config.toml
experts_per_token = 6
router_score = "sigmoid"
norm_eps = 1e-06
batch_tokens = [131072, 262144, 524288]
seq_len = 1024
train_tokens = 740100000
Below are experts of layer 3 (counted from 0) of a mixture-of-experts language model. Rows are named gate (a neuron's input weights, with its number), up (a neuron's input weights, with its number) and show model dimensions 192-287. Each number is 128 + 32 x the weight over its row's rms, rounded and kept within 0 to 255. Numbers have three digits each.
Before each expert's rows: "gets" lists some tokens that make up at least twice as much of what it gets as of all text. This comes from a sample of Wikipedia text that the model never trained on. Tokens count by the router's weight.

# expert 35
gets: " by", " New", " American", " York", "o", "a"
gate0:150093168090107129132098093032131181124148172107134126183101134169143046108135147108174125112094162079088109151093082171126100120139110161134109096162140164097094149134114168086131093135107133099144175119089209142157155160105146144082073145086149178093131155128169112099120082081118149099
up0:110158165126116146138126147050102134111138166143099123158123097155087105089027122133155172160133146086181120127182175208096107134122108181164158105108058131104120185084113144148165143151086077111088164117129100141149149130146148163132145141104118138131140122117164099141139108092137142102
gate1:072143126096131131139171128043076108093138057149081165107114089113234195099182073138175126108171095109123078152104130143115103133104127167133056183174173153110145095129121157160105151101115129165159172079113125134143164101165053102136122122202137174120127117106092120076140070107074164183
up1:170116133127110144128147114208156154150065174163156107125182197160062092143137166119094144151105098176128173179160147158179153121110120123131148083163081095108125128171111104101105147151157117146108134176114129139122127159087182126135137137088119136118119102125123099142118146121187094139
gate2:127130166133133129129081066168142184065107138088126089152129123136191111106132115132107195146107130169123103135060133140084128096147080133129158147144181126107163162128021097124132096067141174069131181147108195163146098165079141150145074124123090129133125108105139122139133131127164101109
up2:118107185154080134086120142149148167145137099148179090094086157177181132095133108086083207189136132146140076148131159109089173061134101107153100143080129090119164137100111140149083125096113157125121160120047188157164077092129111156116100045130100178104145111106113144176104116157151073100
gate3:104104126032115162148118168156144191089112196144130150082096099112159129104158190182095135122112133079102129134092179146133166144145172158166157038106130143175088110088061093103065159138118143164113169103112174106176092117128224126090150083101153106128135164108117110194144087100095075079
up3:149150169155147119145171126103148112100160158177174098129145121155100127166111216111129091146104170110141140156127144136117131117048139144136152116172147085163104142143077127126109078092123122147135117116101127139055114156141185147131134148146098113114136130133145089101100156068168117105
gate4:092069148102132108088082113135156131131120123146114083160056124110137080080146155120121178155127097181120146122076143153126116144128116171136134159152145131058162165147094153129116099067144131139083176136090119086097091149150162131172151108118124099145061144125186103188155136135159164169
up4:055176164133139094122128159178090137072133062144129106145084185138132142104105097113112164110141149097155092137095104130068195140136145145101086113171160136178140137117050114138110111147146131156091196081169137172166134139136124145165047121110095179109056079104147089147138168121101206132
gate5:119167174136128089159190136081077146058092131127123126155132169128172098162103122146141110124112166116129143181088109193133146096147134191128115168107132175149170147098128196157177152113146124169129157091139092154154098118168171160123121145170165178115123126128110081155140078137095152119
up5:148049087091130138114088095142180136184166150139149110120153091135130117146162130124135094198114122135101157157110186139121152164064080089088124123167121146101117107168085134106104150116133123199099163135110115115127113176095150105098178096104138118125107111163190145136169134094203119119
gate6:156121116146124153100068089152082097125160144150118147129214123114115143088186125192168167049168108106057133140056128151119156133133118048118134088115130111189166166118170074132148145072154111086173100148111085175108192084137110158153125132122095169154125121188101151141125146190145108103
up6:106134187160109130130109130193098100077170126151135122158170156116128111130161141166150164066097163114078100099061142098077113161194114119161078077137129104146116174114157061077115111064182078077190100113125100152118138068100103180135127132116090155109066141151061115103086133193116144124
gate7:141141119090098136120111125114116140160114145178134092179151168126158090059105135096090145108113132134102115090111146107160182131101146118155149173117087157059128113088153123114106092111111148100103182130101137091182089179124138136147066099140085186147068119135108131101134075157116144122
up7:111171113089123117038119147133112132147103151138087154164186132093073160097175107083150083120112135184146116116124136094083121135084164141104095136156168119025120166127158139082210115128116136145089098162090111136136101170091100133068156134066129114113149146146164075106151102187096101142
gate8:135142111170156167126117093072128104096171117162067127142116133114149165161101049177099113169113130129159136110157125103105113142135152048152120163122144162105183083113150152173125092097126132178162125170151122105168123145108133098129157131168140099155167122095093193167104109094157119105
up8:157157109122140123116141138160159128185057123156151142133073161090098131137139119133191053129102134134141171117104127112139115148069124170110116099123134114156032121136127103172091115147121100135148086069113154144107184067107105205116163124074109079109161117109083082095068095166134119119
gate9:077132080102147134147099127135112138113150106173144147163135098141178153163127255136077117093152113100149129165176144123110114149164107127166148110108122142144092112126102082163120120166085105160157115129084167141060195128126131074152147080118121081131151124132088153134115120104171169088
up9:134173100160118138057150126092098113145124149118111132124190147147078107187144041097150091079137118153117095119107133090146135062126126114087068148162123112124199129144121162164157141119167086163110101144160104103139098106097107119085166145176124109107110126125143130119108181154096108147
gate10:145133174131124168206190164151124153100148118161121160201140115129127147220141216147143157164122150094157100128118181166101083123148150188173166128081107109136082140134124120117137107166143100105157097175149203161146185140123084151119122147120144073105118116190054154158157135140117129152
up10:142128100123107134146147139148148076169092093048142100064061151132085135128109121130120114106140097125174111129161098101107153189152124117147157118138134101103092120131121088092150123122116107089121102121128094183188119046146166093093178076121136081140139083150097115152141122117110141126
gate11:110107160135190145114093127131140155144121179154099092163144103060119075107126075098128188176117189149118123112126194155100119166187088137118116181141117118088138110179155101106140117094124157111096180125091131120144088114112080192101054136118072144136066103121156101103152182161114091136
up11:123156137108186065088114122155118154097106155088114110152108151123149112087176087104147145142072150139031143149105151119092178115092133114116160130116132136106110147169166175144136098128096127089132192128133167089115135150158106126088063144109098095132102136171128068126115080134121157155
gate12:110110076096093084180149091160172119197170128177108139152128183155121092153101152166123158182181128146094096177091189118088188172112158162126107172122118147151167142096164125157142142130113117149093114082121148071147109182040157165226147139101113108115061096137120129129148126142157133145
up12:109071106143083109137142139117139121166138093179156126138135175125119085102059162110077176175138116183143119102104150093104125167076128135152076174084085118105115151109144108166113174105162139114095106162091156072165107187082137191157122142128120176151079100110087144163144155128122120181
gate13:146159112182110166162163137116107167136153113123061150129100115138165135171122132139166173097114119071116146153076139112066162149127102140132118142144083186133098069100119105129145165173102120135150155190166132152073109175146139144076136116145123154177122164196118133125104144130099090129
up13:140114133046146127167168127158172143151163145078187120141140131129099118113113151096141155191138143086108101119103109076132146153141102145168116104122141067126067168139125129106132113097102131178138156127162115169110120145099103182100147146088128121127091136115120079194156139137124109110
gate14:084115149088170160118146133105134110148111121128151136148072098164155130174173117152136121076079146165100159165093125057123110155126134136147140104083099112094105203129095150171088051128170119151140171152145110174062144138130161120095124162130101122158153126099118075113156115130147102153
up14:130100110065146115149086137111148152135099158099157168086104128086160094104185157167170153127105135158034136165095089110121170113099156093126126078099125109136133142131119204132143107130084091139118139133076124146115163163124189142112140102114116130166199158111061065068099107098192106149
gate15:100126133123096078148083089177099131141065144108103112180120098083173080135099118157143166188084133139109176144125118204159132159109151155106157103101200117162132161128108098102078114133074162132106079106143163142157149163145092183167110143044143035077165164119155056142125095095069171116
up15:158160126144141157142184156080157159112153120134140142098156088173081138129146106137151143101118163148142097133115156093130094083110181136146097136171106168106143131108164139140201089083171116135137156164179135070069177107124136131071169122215093225193120115169121185132102187111152100169
gate16:137156111148098183155196138101166117149075143132137177125127124106111119097112115161094127133173113109129141158141118128103145110128026114138103100166111110154208141133138137187058094126119156169109087081175149040136111135156106101117139158180195100134102149083069147137109062112163128133
up16:091110145188100154134126165124173105090143141160153103116000157083121078147090200138120130098182082147196141153104156082113135107082115180100128147178142147113222108129089147161131123181171104166153084094110188103082064083157106131141134123128104150148073099146082147127156130141133110156
gate17:097111125140162119102094141168091127085214153183112076178164121121168111195102107165115140106136146146132062107129129088111146123099138128174158196094085135076117108128145121144149130136102111113140185144119150189166125116052099073123158153131137179119111178144149143083198166201093143096
up17:133134154116088069109155126146078150135108207159130142099114135113099077125120117133152176114114162130085109172136136096130192145133153183129132142103113107135096159133057110184131132165152134143148170120128070129095180070122141161142119143095133131167154150139157115099143106102126137109
gate18:069145134194172201037086163117149102104070125187149194097150185119110112143116127118080193134134101197142136117115104118137152099138142103116148102105141143119122175194146083107111094104147130108141119144082120136147174110115121177135098158123101147163103093125201085152092072175109110164
up18:147183127105101106148106118060115149148165141144111087092131073167096124139123054125141156153153141069127085120144138100123128159129094148153105051083110123109110115134149193118149097138119188106086142165147083132168122135145068146126129128108117112125102175157144165126171138157127140093
gate19:157189107097131137125125132111133128164151133171140158103130144148136137155116144105159125128088080136122113130088225127074087174102120119128125090199117156122125085131115158139108185122164117137148138117149115074104131186064147099136160154133141158019137148168197115079117127125083102143
up19:098112092179126098157142126165078125118131149081117113140124096134124154098100117185093132090134131123141157171163040209174167082094099149089120132079156096092144127186143137111111104128123094120126127128112115165106161119128107215140152094130108116211136100087058124177118115130141129131
gate20:104119078082114141126119180126133086144152124096142107137095114109117118055179174161147192122173109145159136110086116161095103175112115118108099105108123071114157187098193084090094147171142141062165147113083126095149177109149098152162106128144158134143154111152133122086148084163053070163
up20:172135108150150074134134118128097138132138128158163147128081064121141100089157117146171141068133072111091145085186141139118141125115075087095114111097106151119161112097128058101185139127122104090101138103111094121123131117115155114135159191120111125122109154091121192071128111202068150136
gate21:123108139148137104133124109179176109175201131114158086160092081143108125170106092129062092142108134141075133103043124131116116098132101068133171115116113151077158131096124106167084128134176141109082139085160173162115130161141116104138132140142108173183108157158155165126125163129068094170
up21:128147138134188101114170172114130090121121134095031156187133112150123116136139151144200103162084131121141123090142178127159115112109131077145177093074158119150140122147131120110121116103112195088097209192095129184189119082080147108079099131054102121158177129127136119100155139104107156147
gate22:122112099135148158126073117088098135174166135141112102052133155067180144127172155189116178084142168125060113169096139122078123160176074099117060082087084115149175096103191127102152170103092133150109135121148119138155089095127210053117191146141116128093093179173166130135137091181126088108
up22:191142098122129068158120091166129081122110113117149085148107062171062131088100143166130093145143106071151210135127142153133114091116124079079182182142167136159163118136105124161181122178184058145139082117119066140107142133126116180138090105143132117187160077095111078184094194049128131135
gate23:107091150124080162093119134138172145104187165096143108104133175152150091068116178116152155125110101157116138116181187112067144196092086102141109108159149102155108103146078100110123149105123139132147122102123183112085088100135153143154094140124162112093174126138146060122130186046181124131
up23:160148150088136107083134146105097123070179155137135120119130147139155092132115168130124075099113167141132130157098173167077097164058037151160120123113128111121102141125154069126138118136141133131123117138139117206112157134142115113128108085102146089100116123044133145139139067117102156098
gate24:116149192117106126130165158150102170084150148057190088111107166100097075110149176094175118140091158149131103170150175160123139159102174166138116104082111118183104163120102150120142152185087159124146152093113132090182045112145154146119138085121132103112108165189116088114144074137135160098
up24:141128102118128154096051104058128113137135123035126128115183079149098127141074158111171201126137169163174151092133141107107130113158146142121113150069122152106148151127184155120131132092195139110152142120203078111136110169118146187104148112134183116168138137106113123142183161137156101078
gate25:128139137150108151100162142135105122111119158123077127120106149088125170094136148115095131175139095084164114178149163161151170169087159131139122107174143096116094119138096140059142092099183255098083146145136066147169086122109142095163137101150164102055090159116147166146129125098095133173
up25:126115162161122135138127170090134118108156161149201116085143113201124165103091103160162139112128210232162100119141097087104103159146080111136111161104141127076128136098168091140081181236156108107124166162146140153098136106155072147125135147105102162144152104103142132096135151181158170117
gate26:096096111104131140116173141156142156099087139152170153091151154141133112110166165133142084103129173120091149160117092144146170084143137089098157156143117127114115161159144110096113106130175075140161083113118086095142150147100130149136102077118093122095135125091110060095100108111142128129
up26:168152156110156120174157113097129087157135136124102110150165117093135152132178159131141077113091148113117165113127140099133048136078096151145083153143175135125139119121151126141130130131075189100131143140111154123116112117112184051125143134173178133097180128155128178100130107118123158127
gate27:112078154085154153151143131101093156156083136167120191194076120186154091161139137101089098104142158118108143136091170160116162157077162132125118082093107132057129146138193114153112098112156060095135151166096157155140180204119116182116118078160124126120117100130080088073165111117145141145
up27:162133134115107093103156086095109144155187157123139057097191125115048155077087101130123109140135080189130118120128174122157120106134117082118135167160166132127167124170121153120138131088141143225086115146142094118172070086038127149172100146122085108089084146111157167116118129108102122096
gate28:115126118120066181176150128126145076079153127071156141145171170118135163141143143111102091099136130174157147137189155121100091167154121107136124164128112198114097074133203096136136149113125166083141133129102154160155083196125135120143133136107147126112092140147110150170146090142133097186
up28:070098066130106167179141135125143105091178097068094131125179135121151150169154169081124088065129098156114164158151073092111138149133095085063105132104105169168081135135137090104101141132113110115093119102119210164082126184149129129126101126100146116079128141112098132102125118110177154166
gate29:104178075121202193155097122093118123158185087092089069136156188137166160118148119174075178119094130107110129121065115172118104107153124125142194072111094140100148086125138133047168141034118153115125118156132147161162108144151142115121135089110110155168119120085174061160149124192090108063
up29:102131124145142092141112153147106118135119118104142128084050108131143144130134153116118120109152056081123133129122061120119126108144071168110214091168117094205132120131065180116124100180089099145169129083112158145102165026122106098165125172139105073124160144135091105097068161080165125104
gate30:148112123117095145097131081145038130155149127110130140129129107144097100107131058189126112181140126130128057133122097098119086125178139135126134132137144157093098163156198103078154102063152162125139129109109104183196136107120083102125165172121123080116185123095176111140146152147066104114
up30:158090170099124120127119145109127117092154141170105130138089137113091160114111140126111181178111151164118154102191193139138111133088118095144147193095149129133143116055053100158092167153128102093083184103163171103127157145148181211169137068151109098144171083144138156134122099094149152143
gate31:187128090132132140116097108116074123151141174126097116101184128097132078105087179114149118109147117122132116162130138142155131170138075097150146096112101097181154089169163255080102139123121152166110154071124129185162112071113147081114111114174150091129185139119167142151145107146077119118
up31:218122117105158113123138093123102144139109100168115153126123183135096183141138085123170089147145123091135113142087112124166131111093142051126129183132190094141077140152113134127076129124140080148151120161122144127134161149070091108175172223138119126066150127125070151143101072083178109117
gate32:074087152139120136114094122159122131155180096145122100136070156086115067149072137063093130087179062153131102133117107113073172119161124078104125088087084111104143141143154105158108186133149119153089052051109153132147096145156122204158153168155073122129155147118122137126149065150137103143
up32:182087180125148136063152140142131141104101143109181116130112143107134141111109168143173087136108094144158130127107128130181134094112143136153145163126142105108161119136141161079082075161099116128122127154153145119129136168120109115134135039141142144121127095118132103128163071128180140125
gate33:126125182193087157135122126093112154111170139194125169114074138114149141115146150111117129127110114155096068094137085097149123133130134149136168232154117097097124158118063120140194115081094082157127098155053179121102112103109121097097122110130081127097115145183140167142097123066148148121
up33:138129058170094101155136136127126145123123139144077081115080120066155086091132067116200102140094146077129166114167088119146118179094162182147152182142117133140115091147119171104178094048088097141119149140132171177121151164097125132094115097115077137105123140181126164088097132104105104160
gate34:127134136095069126089104158103163073152134142167103115171158094116110149114119079104130146118092174070065139170142138158138164098124065147135110178094172130105143157138188166193200140083071085173110169109115098136089177167110156148176076120119080048123108161186180114174144171106117100083
up34:128174153122120101175165192146183127146115138078125088106123137086132097130162147163155143133091149082124151137118095166105166132125069176133146139116145128127138107098227144183186167152040140159203193127105158138114137134151122182087090150139155099137185138208159085138183130143076104097
gate35:160095094132185076153117135154168079134170140105136143111151071170172130087119173166130147083165080098078135125102122138109139058138087071177146176140131152122097105109159161116125160129122115118133110124089147150146066126147126109128128113156112180154112152091151130116158161143165097125
up35:115127124102150150155118136093171130137168160172094124131184175181199076111151091130136109120047162126100070139079119093126192111111131056168100115169152120155117087125102098088125131120102152119099127145122098089148117131153110179144117090179144164117110119153136151105119086152177117140
gate36:092077180158144164123116153161133106153073114151167158131119186140110166097175143099051153125118142154123102135099087160160183140166149138169154103095125109082074151143065136181145065124129119145129134076126095121120148117166157132167162106131113150178125142121153055105046114106118103141
up36:148220168145084123150171163126103152085132170087099088153116139123122132102172156120211102163112154068097108149127165099068133142142138155116105108127121096159142104130088127159103104090118171133132142148180152121142129096158115115105129083140132142123079124100173163120133121137175151094
gate37:103112099183157096147103096146103147110133143133148085095153143099117080155132177129119185252131091116143125162175101135169163158106104095133071105133131093128122090124090164125101170112161195136134163144103145152130107102116126106120141119198194126138115110132241150149114099138163145088
up37:123145153115178139150144183074090146102079194084118110137092160046121146065217116116181139163094111102157157163151126092138132170120154096140123139172195124149125178115144164103125105095139143155133108165145155127132165118126182106067147122145121064096133123161144103137116112069089191105
gate38:066134140150136145185107132171094160111129141178143153165165136137129115138126161124113116189146150162201152146150117154185126142098177182106110182119118119151121111102077111201064136204116146127170093134086175146188126122155134133107134098193117115176085178151104106146130102177076175120
up38:107115127191121125163133106146167061129134166085110131118115083131115121112134141111118155145068126145145210109156122112115111176164129138122169089159140135151043133105103029135093039176114145139182081137165135113082134098153077117158065140099147126137138164146060094101126137112091152180
gate39:152155148127078152079082084095098127043132130132109095128099119074171151090150091157122138104145126092108103123104202105136181144141107102184121070131161129146110101123116113133155105090074123128101076106123169176134145118129153143170115065104161089106142097120136121155079125109157169122
up39:123085147174109124138105095133126124166159083100162143091127058145104149144112119151120103120180151132106088151148067095138127139155117143133141105113139096118159146075122122141091083173106149137106102155148117093126183156156076116131148110094104150150165128123114117121176115147094173131
gate40:159127102126117154119148161174099092187127115140101137197144142232142138145141076115144154173125141145104127132072127149075194055159154108113103118137110113158137102150113150154194086099117102116189174106120137181133170178137131156176111105108132141111166198109168141129126120132144118093
up40:138155139123164141123123121093100189121127155123160097085091112038106164117170180152119156107159113082165141144175126074168053155077069119120139152089152175129102107109102150099141149125131165135076109113149082105128148058123133114088110114175136137115112108124100153131073090092078161138
gate41:065104079047199121134135153096133141159091135155134099126105115192136156078146124088154086127141138184119105149124124161144183137167176107130144130116098107123136065131135124088176137072155080142109173166065037159116155161106133137142142096148126130104160133128213084119098102131153149166
up41:153153151150103119071118095145126092148111102129113160129132110114073135162091134148133118151155113064175177176139130113119089111043074138069115097160199143130143174122121143143120122146111134135140079066160137069093137061121109109145152181107114116122148079153112175147127169091099141126
gate42:079121154084136103139135128212075100143095156151158117165112136174128132116118187120139116102138122059154113196163140165107115137161076184137130117167112131145146139131051121125118084178131175122159147126141135169151122104182155068160171114123145116098128132192130092140137100131144156077
up42:169103115114158140140127115068155150117141102147090174128142132130105113162115130170096120090181151165128102112079189119120153136098162118094151160115172134087183150148130103093159196108115057139125114141147104088147138181082092152080161151152090163140081062079113143130123120142146122169
gate43:143105168107102123109130097142117163087121138150106117130172183092161092079141110097183157092094135129072091129131136126087116159118120079150074118160164159140097136113148134161168064106115146148078165103139184101124117182156138094111140069145103130108127157185155175062111148168172118119
up43:143145159137134156144159134101193125135159068111134120205131097157173159097141088161106110104108097030151142128185130127095086173176131089137107130088149170131176137125206087140153093169134083177123111129154069084103128095162120114117154140091073117144175087113090142127144184141149118125
gate44:093150121161120101186173123179150151166045128182144113167133158140171067142072132104110128161069113165164137156144104158135161113089155135126126132189091144086121159087131157232132103171136112104107159137196126098113182153102097170137103141108150162144141139119151139141077136148109133198
up44:141119164150110076141150084109129087143145134143130133181090106134181117139139132104119094092132117141054158149123087166099106079122179169115119127179123143118155116131055142119135091108077139166167111093209178117152144125123178160213121170083174164096132154163152162127099209103101100144
gate45:121126097141125207144154094099098133102132076165127138113132147181128099167101151147141086097151108129129147123132184181113137091080146094105162113111114155073179042131168163114173154128106047126144162127169040061120097114157127126099168118146084121095129086101098128116144099110097132132
up45:150156137090141066074146172176154090145119152121123128117095128123137163135197120117145133132130104102127138163154095113090110168166072139099106152202168145149139177136116143145116117106163143182099082078100155177050191122132170093156110167096106121118167190179155104144126159098136122142
gate46:140140064060089144112092135115167069112115108122135150159100118109046123161050116149181117166095126091133141095122140107135138137083080124135138193034147128101121110099171131120185103154147098083149091107106120163115175175107138135119128160114106077142146160170155176159139196156107102150
up46:131090145123139073072099097075105205169199189140110132139149160135138131136158126060134115121155155161132064126116110117131113079124171099136121098210098109113133121174073156078085164070112131149077192128118100131142101115125098142159156112119122151083098137071165084074096027093165144122
gate47:088082154112083111080118106054119148182146099099135120053060147102174132118125138098157133203127134138131138132060120148079140214159125190133074120115152100113147168122097149117145127189178059103099137163100066152089149106145089148117132119127119128085120128084128060089145105149141140133
up47:117100154131104100135083109144124076149103022190085122122032177088150162177104170123122139159128144117162127158165080139115112151142109158098136139119162087141138168138081129093170144161182127145116091096119136222131089116110057084118115108143108123098103129030098148141121097167059098157
gate48:145106179137049173129094102185150177110201165120089149111157127130111056097156143086147116132108190175117082135101179159133129079062168182138147163164094178099094148148152164158159123130153150124142164183141155158156104153089139142122119091167113158147106177181133095087157111182144084093
up48:099091116185156133113133149116124130117146151156081129138145117143170186157103116163113130112115106072118130120149152049046126193142105067106110089117145124098108127083065093102156098164137129149085106165088145084065102095081061117143131116112110131182137134113115159200130120135102125130
gate49:070092112126136128136103106116117148129090135127066156100140105058107127102121073178146155164139124103111121116140114094163114156104151194131145074124116114155100072127092108129148110069099139125133133146136101139133144067099157106081114127123174123119121104070073156087097067122096148106
up49:063069073098114165105160160143089131146107128164080106115153180131161126153115128090092158134134095169127118110126113083157141104133166138117111125103076098130192158144143135141147140068087114147129181100130080136128131088107072095146124050142135149110060105163136170092091111159075110171
gate50:108085212120122103119148160157153169106103144125130121144090135132140149108104076102102140193095151103142106133163109162093155122154106102205201089109075127140070169128112121141074107158114121150113121156088177165136150171129076146172123141133122077135138154153096116163159135151162197032
up50:080103144101138113126095147148167136131092141151195159186071225102142123122117156116123099056059149111142132143136119110177163132086129197113164128118111077153107118088031104093145041124129109113176090127127247158119177126146054144196128122111110093152065148097084116121136080150060142094
gate51:095147172124084077113144160093181160189127147133120135114137106165136104129170101077109107108112119130133063156134119171177106153133107144156147156113090129111105198108201169129158164148098145128137173101118117117135152150141172091142138169144104159115135117125126058088162093179164095163
up51:075075144099137138148167099097132139154145079138095109190107120089116179099083088127142100069139143117084111111085113110110111146164110141107136167106108138049186137134111119099170201142142112144133156093094133134117120129111099094062097090068125133097085101084193102148128111093088113155
gate52:098094121129177164149176151108089122163116156092163149146125055147133167094150152143088136122093122129109129132144097124082068122139146154160123099122142102147089135136172121120184126120108134076186134131092123104131111131168119133152164182089148135155168151090059117129195153113084132188
up52:122070108095124092183162084108134124143146135093090118176144077172185102148107141075161090142126137147163114203131121142213090128158088119147191087154060157169103161136135155127101120095172123162135164188140155123131095209158158106135127162162137165093122131126121108157149077124136206151
gate53:112128111109117115158129167143141115093079159115170125132118167145122134153115152182111127131114123117133122163104133178131190090112139176156089080128132122083098170104121164186202117203152097139143101134091139127118148145154127113128102128093117137169099090161144039115108158162113087155
up53:145169050154137089140204121138130128130089077113122213161100075134109178140175171176122132116111141106120121162175137103132150158096172146147140148151092151160139109145148147085099115095131174180109106093130138116085156091134141078140118165141157093104227156166093099153087141114097121145
gate54:117127119174121077111098160111129135111143103193088139092090120127118140145149105182159163098083117087125096133107075144112125085128164149166087151173073117130158139115076181110085221090093189124165149105123191099077189135128120107089097192097170162045135139103111072077109116097116147216
up54:105135137129147036118041075130163199169121104158099119114137082126126105140113075125150112147128169086104193101060117136173081187117084114145124133101108138067088102086135130125134179095099156092123148159114104154091097123114144129101142147065107112083140179137176123124114161111133156131
gate55:086103119146157176144172129104140129164096136148129130145141152075136189134158112078153132135133143100076095109097111087186128108088148140136097239117113142121152104126155203140169120052161116116121149126053150116110129143118153164124141143142132121108169103191175163092091043136136068183
up55:159112112105144134125148131115144175122116122143124140106144115113109130144195104179223112154136152084126124124132132130175071147093117147132064092127101176097117076099091194142108195141169143149133061089103140097076132084148196127150152129148158118098179138109161072154072164093139107129
gate56:096077118144076144145099159066162108103116119126130115171163073108139133106147144092111147107176159121125090150093098132139107105102092121162161125126042164136135135114083164136104156081115137161149119159102093134115065125135168094118110207121116085117120150131147093115137158101177120164
up56:170098084143125143100059131129111120175123067133137127152174177133192104145051114131163149157159132087114140106122113177130162063120137138117182088148110141110123113156123121121161085124097110108175120076165163162087107087117063119107157139130139123145180133116134192118114119187117104147
gate57:045143084115123088146151117111116123091139100130091121148091148166155115127153098152130093100193133156138165147173112107125107146186101151157166142103134173175104158108046136097107130110172113186113086082152142128101167089139182145147164123180104120114106125146126150166149098129114173120
up57:115100137074110121113079103100142198086138069151092165160150119071100152107141079116140082151154134138140120114166084095116103160150129184191114158102197159156066144099084120100104061104083176150131089083137184104147187100123153170104136127113106144096147106158115209129164108155143173082
gate58:102112171107093087067105151086110097142112053165121142177124131138126087165109134098160121188112114118101105082129153108107121110157115109147119196102146060175086116131122061160180122126129059096140134107108109177158128164081137132119073137180103083138155146158163223133080126158072157147
up58:160167143148200133147106099105116144129094226090154159126104140172089226109143117134116092027157142120157127140135095134168105086101127152102150060214145175134122127168104182097107146120094201137118128113128117084150112085109094130121148129101156156116165091106116102066171121063134127084
gate59:105107128186141142144175119161115053096127166128179159151135145149086082130111141198105111143140097119150142142083143082194144134113100154103119127104150162103128127112168072152079123130143147123103075124134144047152115143126124091091133148163079151118075110092130117177183083084157176146
up59:101166115162096146135156189131167088068134133089154166119100130173133142163105119106146139138151135115198155117207106114082119137164156137134087130114114129142128169078166090164135085120087143094116080088141163142128129103137141110135134104112121136146122102081095156117139188130152157139
gate60:136153088123098149099129137070179097180078138195047139161106146073160071124162161123071140175092121164095128082158151085092159102186118087125119158159093117161119095114081104148144182057138124154103151147172122104116143140100115133117150161140126128132148098107173123082137121120164133170
up60:114106099119083151112124145076153079164154157193089116168134129092123078128121123099054102153111087188120137097142141153095080109108166118132104159123130129130093138094124152136046189132122133149083185154111074098143121187132113128148061191121129128088131130096147090114203087167148111125
gate61:124114154103096131154169143177115169109123043183153114168091210160132162118188132083149169140142214164148114159178106104118076165129155129176143178144116121117104157128138161171172067139135145186176137150213093120170159146123150156117122138131148091084112099106126075188163100134150163069
up61:118181119159158155160115114133135091110123171105122138093138098125126126108127142182101106120149097130135213123103169144072163071170032123098098112179140136161187112122124125135138137141119114075153109074083155120079053104132085122135134151117105166147133125130116161074117177108082075164
gate62:110099166195170147084171078116127104141140078093071134152176147099144183156119123099154163156071128153147128111153131140170146133107119100158158148149093151108054087106157170095148170131075101103149149162086072120110175114146076075098099120114162150161172111175150162116111154107079137117
up62:150148232099150158147097119134128108158100123122103112139163123128125080101141084169092138165070161172139115128100154109105146064065132121095105143104208108103114172112143145120146129099089141104102144101132063188178164110077111123057110158091105102110151155108121147116103196150099139136
gate63:081067113116125092112089119141148178089160094114138123181086126156144169052163136140111123114097089092076145088054155133137125140145065133106143089124119158110115099141100134128068185049097163169094123079163174141110128088162184115171120112137129072114070128112116123122096109090083184126
up63:199188097143139198195114123093087105108105127137069130062185177099129170152086115150126184141128137130178123134184128131142171082144156118122153144135140123146141092133131089117140131156041117105163132174136181089156149185104098140093144120108166143126162087113072137149117137148096065162